config = dict(
    n_layer=19,
    d_model=256,
    n_experts=64,
    experts_per_token=4,
    d_expert=64,
    d_shared_expert=128,
    activation='swiglu',
    moe_layers=[0, 1, 2, 3, 4, 5, 6, 7, 8, 9, 10, 11, 12, 13, 14, 15, 16, 17, 18],
    router_score='softmax',
    normalize_top_k=True,
    routed_scale=1.0,
    balance_loss=0.00231,
    balance_bias=False,
    router_z_loss=0.001,
    init_std_router=0.00803,
    lr_router=0.00121,
    n_head=2,
    n_kv_head=1,
    head_dim=128,
    vocab_size=8192,
    norm='rmsnorm',
    norm_place='pre',
    norm_eps=1e-05,
    positions='rope',
    rope_base=18900.0,
    rope_fraction=0.25,
    qk_norm=True,
    attn_scale=0.0884,
    tie_embeddings=False,
    parallel_block=False,
    init='normal',
    init_std_qkv=0.0409,
    init_std_o=0.0,
    init_std_up=0.0409,
    init_std_down=0.0,
    optimizer='adam_variant',
    lr=0.00162,
    beta1=0.9,
    beta2=0.95,
    weight_decay=0.12,
    lr_head=0.0109,
    grad_clip=1.0,
    warmup_steps=365,
    schedule='wsd',
    decay_fraction=0.591,
    decay_shape='cos',
    final_lr_fraction=0.0,
    batch_tokens=131072,
    seq_len=512,
    doc_mask=True,
    train_tokens=770300000,
    steps=5877,
    dataset='wikipedia_en',
)
Below are experts of layer 9 (counted from 0) of a mixture-of-experts language model. Rows are named router (the router's row for the expert), gate (a neuron's input weights, with its number), up (a neuron's input weights, with its number) and show model dimensions 128-255. Each number is 50 + 15 x the weight over its row's rms, rounded and kept within 0 to 99.
Before each expert's rows: a language model's description of what the expert responds to. This comes from a sample of Wikipedia text that the model never trained on.

# expert 57
Line-initial list dashes in infobox fields and pipes between table cells, as in - Created by:, - Competitors:.
router:44 41 37 67 44 73 72 53 46 65 68 28 48 59 63 76 55 66 61 61 63 51 42 45 55 58 56 46 63 52 33 24 36 42 35 46 36 37 33 43 28 40 37 19 39 24 47 34 61 18 26 56 39 37 46 40 47 85 51 50 26 53 29 39 31 31 71 32 72 50 53 35 40 40 62 33 47 59 38 24 55 37 39 35 48 38 67 63 59 37 66 42 45 42 70 71 60 81 51 31 44 69 51 62 41 75 62 25 31 18 44 29 62 39 68 74 44 56 62 37 35 53 68 51 34 65 37 70
gate4:51 44 41 40 63 37 57 78 62 55 51 26 64 30 38 33 59 32 65 76 19 39 40 46 49 44 49 47 67 44 38 51 46 54 52 49 26 30 56 58 83 43 47 13 56 35 56 41 39 46 36 58 27 23 32 25 62 51 35 44 33 51 09 46 41 56 53 39 54 59 50 50 41 40 72 40 31 56 59 20 32 28 73 61 65 67 46 56 30 40 51 49 58 50 52 64 66 72 36 64 50 40 63 54 50 57 37 45 33 69 82 36 56 24 63 70 50 37 43 26 76 27 55 43 50 41 55 50
up4:42 53 71 25 42 68 64 32 46 27 68 40 55 50 34 52 59 36 47 36 78 33 65 71 38 52 49 49 53 53 34 51 46 55 80 78 49 37 46 44 33 20 60 73 24 37 27 49 87 39 62 27 50 36 41 16 65 43 05 50 63 50 41 46 31 63 16 00 59 39 60 57 61 41 49 21 61 67 56 51 24 31 41 46 29 74 90 48 47 58 50 35 47 70 65 57 44 50 32 43 58 66 64 52 72 42 42 80 64 51 42 37 28 53 45 39 35 58 37 69 52 64 46 55 29 68 42 58
gate5:54 31 79 22 54 26 56 56 58 51 40 63 84 29 52 49 54 37 56 63 55 29 54 79 59 37 35 27 53 21 41 27 33 50 55 41 41 38 53 53 70 60 28 13 68 47 64 45 42 52 79 53 44 49 60 39 39 58 47 58 69 49 21 62 25 45 63 48 48 79 62 06 38 57 94 30 56 51 33 35 42 40 47 44 43 31 20 44 57 45 37 46 54 51 75 54 58 76 25 75 59 52 54 38 40 77 38 46 72 62 30 32 57 55 61 54 43 27 40 33 37 55 43 46 47 49 58 41
up5:51 38 38 52 52 52 10 62 52 56 46 30 73 56 35 66 30 23 38 43 56 36 49 64 12 33 45 72 74 61 58 40 41 64 51 77 44 51 51 41 38 55 49 34 38 83 23 70 56 72 50 26 65 68 31 54 62 67 43 61 35 62 53 68 36 65 46 57 62 52 55 77 81 38 24 49 40 76 39 49 72 53 42 37 58 56 77 14 43 64 42 52 17 42 74 52 37 48 55 61 35 51 48 50 58 56 64 20 25 49 80 29 59 36 48 32 33 55 42 79 46 79 64 46 32 45 35 48
gate6:47 35 44 21 38 52 44 29 29 55 55 40 46 54 58 52 46 59 44 49 80 49 45 49 04 69 38 28 76 48 41 42 51 52 50 45 63 20 55 55 45 17 33 40 20 43 70 45 48 28 55 58 45 26 31 57 74 41 58 50 60 50 35 42 44 64 54 61 62 46 53 58 20 54 75 45 39 48 75 56 17 25 39 53 53 71 45 64 31 31 59 54 62 39 50 34 48 49 25 45 46 51 42 65 38 48 77 39 27 52 34 68 57 47 37 38 58 70 49 80 20 32 50 15 49 49 51 31
up6:58 35 66 42 39 38 92 52 44 48 42 53 50 60 66 58 49 21 54 40 60 57 61 23 29 18 52 56 74 56 57 33 69 50 31 45 29 65 29 40 53 54 35 72 40 45 33 48 59 29 37 68 56 53 45 50 75 53 58 52 50 36 55 59 75 56 41 35 66 45 60 58 46 40 40 55 48 47 48 37 61 85 47 18 52 51 53 48 59 34 88 59 69 37 69 70 41 45 57 44 54 41 47 51 54 63 24 37 44 57 56 49 27 48 40 55 67 64 39 58 81 46 61 43 57 55 73 30
gate7:52 00 52 21 74 60 53 52 34 84 56 52 41 75 56 43 64 57 51 49 57 75 42 50 71 78 42 33 54 42 40 68 63 44 62 62 11 45 41 59 55 42 27 32 41 72 38 42 77 58 36 58 25 42 63 40 57 59 53 70 54 62 19 58 43 61 55 44 51 55 65 40 46 25 46 42 44 56 68 58 72 15 43 50 51 71 70 32 58 40 62 42 26 39 75 45 55 70 57 38 61 62 70 54 46 54 56 69 35 47 44 23 49 51 51 69 82 35 38 54 54 56 51 37 62 63 46 88
up7:45 32 60 39 31 37 78 46 84 06 57 63 50 46 43 54 60 54 42 43 63 23 26 59 59 37 48 64 38 73 57 51 26 62 53 57 75 52 73 36 66 59 35 58 60 25 41 37 12 38 42 42 64 42 48 54 49 54 25 39 45 50 71 42 52 57 34 37 26 56 56 34 47 40 38 52 40 40 30 49 29 61 72 58 29 34 28 46 51 59 58 49 48 57 17 65 70 27 37 63 36 27 30 52 21 28 24 51 43 63 27 64 53 41 39 50 42 37 73 47 54 35 65 43 27 26 43 23
gate8:62 43 37 26 72 38 23 51 51 46 59 50 42 68 72 77 42 66 47 44 64 45 84 46 47 67 45 33 87 45 50 59 38 60 60 31 38 37 62 58 58 60 46 30 52 57 21 66 50 52 60 79 45 24 27 59 48 46 64 44 60 55 72 66 32 53 27 63 42 54 53 50 23 50 39 66 45 43 51 52 46 59 58 43 51 25 56 42 53 52 26 34 36 32 44 48 53 33 44 66 60 44 48 66 22 50 53 53 61 45 55 34 70 65 43 24 23 58 57 53 32 52 63 40 76 29 52 42
up8:45 43 28 15 37 45 55 44 57 38 66 24 40 64 59 48 65 54 38 66 82 39 26 23 27 75 38 55 83 43 14 66 52 63 71 48 66 19 61 26 44 35 43 39 70 58 40 69 26 47 29 58 44 11 44 58 38 35 43 40 52 49 41 57 35 82 38 43 29 55 58 45 44 47 43 44 58 34 43 79 06 35 41 36 55 50 54 87 63 62 15 32 59 59 44 46 64 68 41 69 58 48 42 40 82 30 44 66 45 35 59 56 57 51 32 23 37 42 61 60 01 38 41 40 37 68 52 46
gate9:54 32 65 49 29 60 52 50 33 42 37 30 65 80 56 39 76 26 36 54 49 64 55 58 34 55 54 45 52 53 51 40 29 43 69 82 74 26 47 59 84 45 76 60 35 51 57 39 13 50 30 30 42 20 36 19 61 60 19 39 46 60 49 42 36 60 57 14 69 67 44 32 40 27 51 67 59 38 44 38 28 56 38 29 28 61 70 36 36 64 25 30 40 61 51 46 45 74 32 64 32 65 35 58 55 60 55 75 45 63 37 46 27 48 48 67 40 52 41 37 59 58 54 62 39 55 63 56
up9:54 40 31 81 56 37 31 65 84 64 61 56 56 44 59 68 30 93 53 36 52 53 56 50 39 55 44 73 80 66 43 60 40 62 17 42 21 76 47 31 18 61 35 27 55 54 58 42 65 40 64 79 62 79 51 92 37 72 65 57 56 38 45 56 73 69 39 88 55 55 52 86 48 74 53 50 54 38 47 53 68 17 50 64 61 48 44 47 72 45 67 43 50 62 62 44 64 51 49 44 50 45 58 36 24 47 48 23 63 55 77 66 45 50 56 46 43 57 55 55 60 41 59 67 57 61 50 37
gate10:50 44 22 55 45 63 49 55 35 55 41 49 59 21 43 28 56 65 52 43 58 52 33 54 25 43 53 40 76 43 41 33 26 60 75 58 56 44 50 59 58 49 64 54 97 38 84 22 34 21 56 61 52 44 47 49 34 87 34 80 58 45 51 38 48 18 63 28 40 45 51 46 20 50 60 30 59 34 64 36 42 33 37 47 59 36 48 55 42 60 61 35 56 69 47 65 41 81 61 24 57 46 56 55 36 46 46 55 78 37 48 60 36 62 53 57 49 44 69 62 47 48 59 41 20 55 43 51
up10:55 41 67 52 51 29 66 54 49 56 76 41 46 65 43 53 53 25 32 58 54 54 68 48 32 41 40 55 47 51 42 62 68 53 30 39 65 45 58 24 48 60 22 33 31 77 02 68 54 75 41 27 48 27 45 38 52 33 34 43 31 49 41 65 37 71 34 61 61 50 35 42 70 48 49 50 32 60 63 57 66 32 48 72 40 72 42 76 68 46 54 40 18 28 81 23 51 34 41 78 53 65 52 20 48 50 67 63 09 59 59 25 50 32 60 26 44 52 43 37 26 68 62 50 57 60 47 40
gate11:54 34 57 29 37 73 72 51 51 41 35 34 44 63 45 72 81 37 54 84 44 42 46 44 63 45 56 49 63 53 29 39 54 50 67 45 54 44 71 70 25 79 56 25 47 40 63 39 47 47 51 26 43 64 53 22 22 40 46 40 58 62 59 36 29 47 52 53 42 38 51 26 67 58 60 56 69 59 59 51 67 50 47 42 38 56 48 45 47 46 32 54 43 24 42 87 59 28 43 20 58 31 56 59 76 60 44 70 43 42 70 38 64 66 22 54 53 35 58 32 57 69 39 57 32 72 51 28
up11:33 61 74 29 47 24 55 20 46 46 42 81 55 35 33 24 57 44 57 26 66 29 52 63 59 31 51 34 47 49 61 66 53 39 14 64 36 35 77 43 59 56 46 32 23 50 34 58 67 46 55 35 75 31 46 44 57 65 48 52 83 73 51 46 45 54 70 29 55 54 45 55 76 43 58 65 49 42 53 54 30 49 40 52 46 93 51 69 35 61 55 57 43 42 76 57 49 33 75 38 42 57 51 52 48 47 34 56 57 13 48 62 70 62 42 39 35 62 40 52 51 58 56 30 58 51 69 12
gate12:54 29 41 37 39 82 50 65 63 55 75 27 40 44 59 74 59 55 49 34 55 57 56 67 30 69 57 35 59 40 22 62 45 73 63 79 28 63 56 33 44 64 43 21 84 36 63 29 38 44 24 25 11 41 33 34 28 59 54 45 59 50 49 55 41 48 26 64 40 55 46 35 64 47 31 14 29 37 44 37 52 20 46 51 61 54 57 41 62 25 48 52 39 52 63 75 93 61 52 45 37 52 11 58 33 26 47 46 72 48 72 37 49 72 38 57 42 74 73 51 27 74 49 51 52 47 21 67
up12:38 64 38 67 50 38 34 56 44 44 30 57 77 77 34 43 58 60 40 73 39 54 33 37 56 57 47 72 60 65 55 56 44 07 43 20 66 49 39 65 24 61 39 75 10 66 42 48 42 40 24 68 75 56 34 50 56 45 61 67 45 54 51 35 52 40 67 29 60 29 44 72 38 49 49 69 58 50 61 55 43 69 38 49 47 40 65 40 35 70 62 55 51 59 54 24 26 37 59 42 49 54 53 62 31 61 50 47 32 45 46 59 62 37 44 54 76 32 34 45 66 46 61 67 06 68 70 14
gate13:66 54 45 49 71 46 45 27 83 31 75 50 31 30 63 60 52 57 39 37 56 67 67 20 49 63 43 44 52 46 13 36 24 56 75 60 43 42 48 38 43 69 52 47 79 71 49 31 31 56 55 65 30 75 58 61 54 42 66 38 52 38 57 29 35 67 45 39 20 62 57 33 43 45 72 41 39 58 59 64 60 46 66 48 07 25 49 25 41 54 52 51 64 52 61 48 73 73 33 45 34 31 50 52 25 53 57 72 67 53 47 45 60 54 82 53 31 88 56 58 62 62 40 55 41 40 52 82
up13:35 71 64 70 55 76 53 39 52 21 68 68 53 31 46 47 47 70 61 51 52 32 66 47 80 64 57 39 47 63 37 17 17 54 75 39 66 51 48 65 48 69 48 49 58 24 84 52 50 46 37 44 41 60 61 34 59 49 68 24 33 37 61 36 42 67 80 50 75 55 20 46 34 47 55 66 28 49 40 72 63 58 50 28 40 45 32 48 22 34 30 39 60 54 39 57 42 69 38 32 46 46 71 68 39 50 31 45 33 36 70 28 31 35 83 47 51 49 51 43 73 60 15 49 46 86 74 43
gate14:69 57 65 53 50 54 56 44 35 32 41 65 67 66 45 62 45 54 51 71 63 63 62 55 49 39 33 49 52 63 29 48 53 45 55 48 42 18 28 77 35 55 39 57 76 51 37 40 45 26 40 90 69 41 52 54 59 50 84 53 30 41 62 47 43 42 79 38 65 14 60 73 29 52 52 59 65 62 65 20 24 57 44 28 40 50 34 46 44 47 15 44 38 51 49 37 67 34 42 23 50 52 53 48 43 19 31 53 62 50 22 45 56 56 35 25 66 44 78 24 59 43 66 58 40 46 42 65
up14:45 68 49 36 68 49 73 19 39 26 31 65 57 48 39 41 39 56 52 51 64 55 15 54 53 20 37 65 47 54 69 37 46 52 77 46 19 35 44 65 31 56 49 59 91 42 50 28 74 49 40 66 64 21 37 58 48 62 60 47 38 35 45 64 58 52 90 44 48 30 49 81 58 71 38 71 52 71 81 40 45 47 36 53 83 63 46 65 33 60 41 44 63 62 33 28 35 68 48 13 65 54 44 26 25 47 43 55 36 33 31 45 35 39 45 28 84 37 56 50 87 26 57 51 42 51 55 49
gate15:38 47 58 57 62 46 39 53 53 40 54 76 52 47 45 58 51 31 51 28 33 72 60 54 57 63 36 54 51 71 40 42 38 69 62 37 52 56 58 08 72 53 46 28 51 30 65 49 42 74 65 39 74 32 41 43 29 59 47 46 62 54 59 43 51 64 61 31 66 57 58 11 18 44 76 33 26 52 44 41 31 19 53 24 18 41 30 47 34 41 30 39 52 43 49 68 49 56 48 52 37 59 50 46 39 45 43 42 38 65 59 31 89 27 45 42 14 58 49 55 12 45 68 25 54 66 25 75
up15:52 29 42 55 73 47 55 52 47 54 48 64 49 32 46 27 59 77 49 60 59 52 62 47 44 46 52 55 55 47 27 37 39 34 39 36 57 52 76 51 70 70 64 30 66 60 41 59 36 52 53 72 52 23 54 38 49 72 31 38 48 48 50 62 42 89 57 46 56 51 51 51 71 39 60 50 23 63 49 34 58 37 57 59 26 60 31 72 52 52 54 50 47 18 69 19 53 25 41 50 23 63 64 37 53 43 65 74 30 80 82 29 64 51 67 43 42 55 43 31 45 55 51 42 66 60 45 43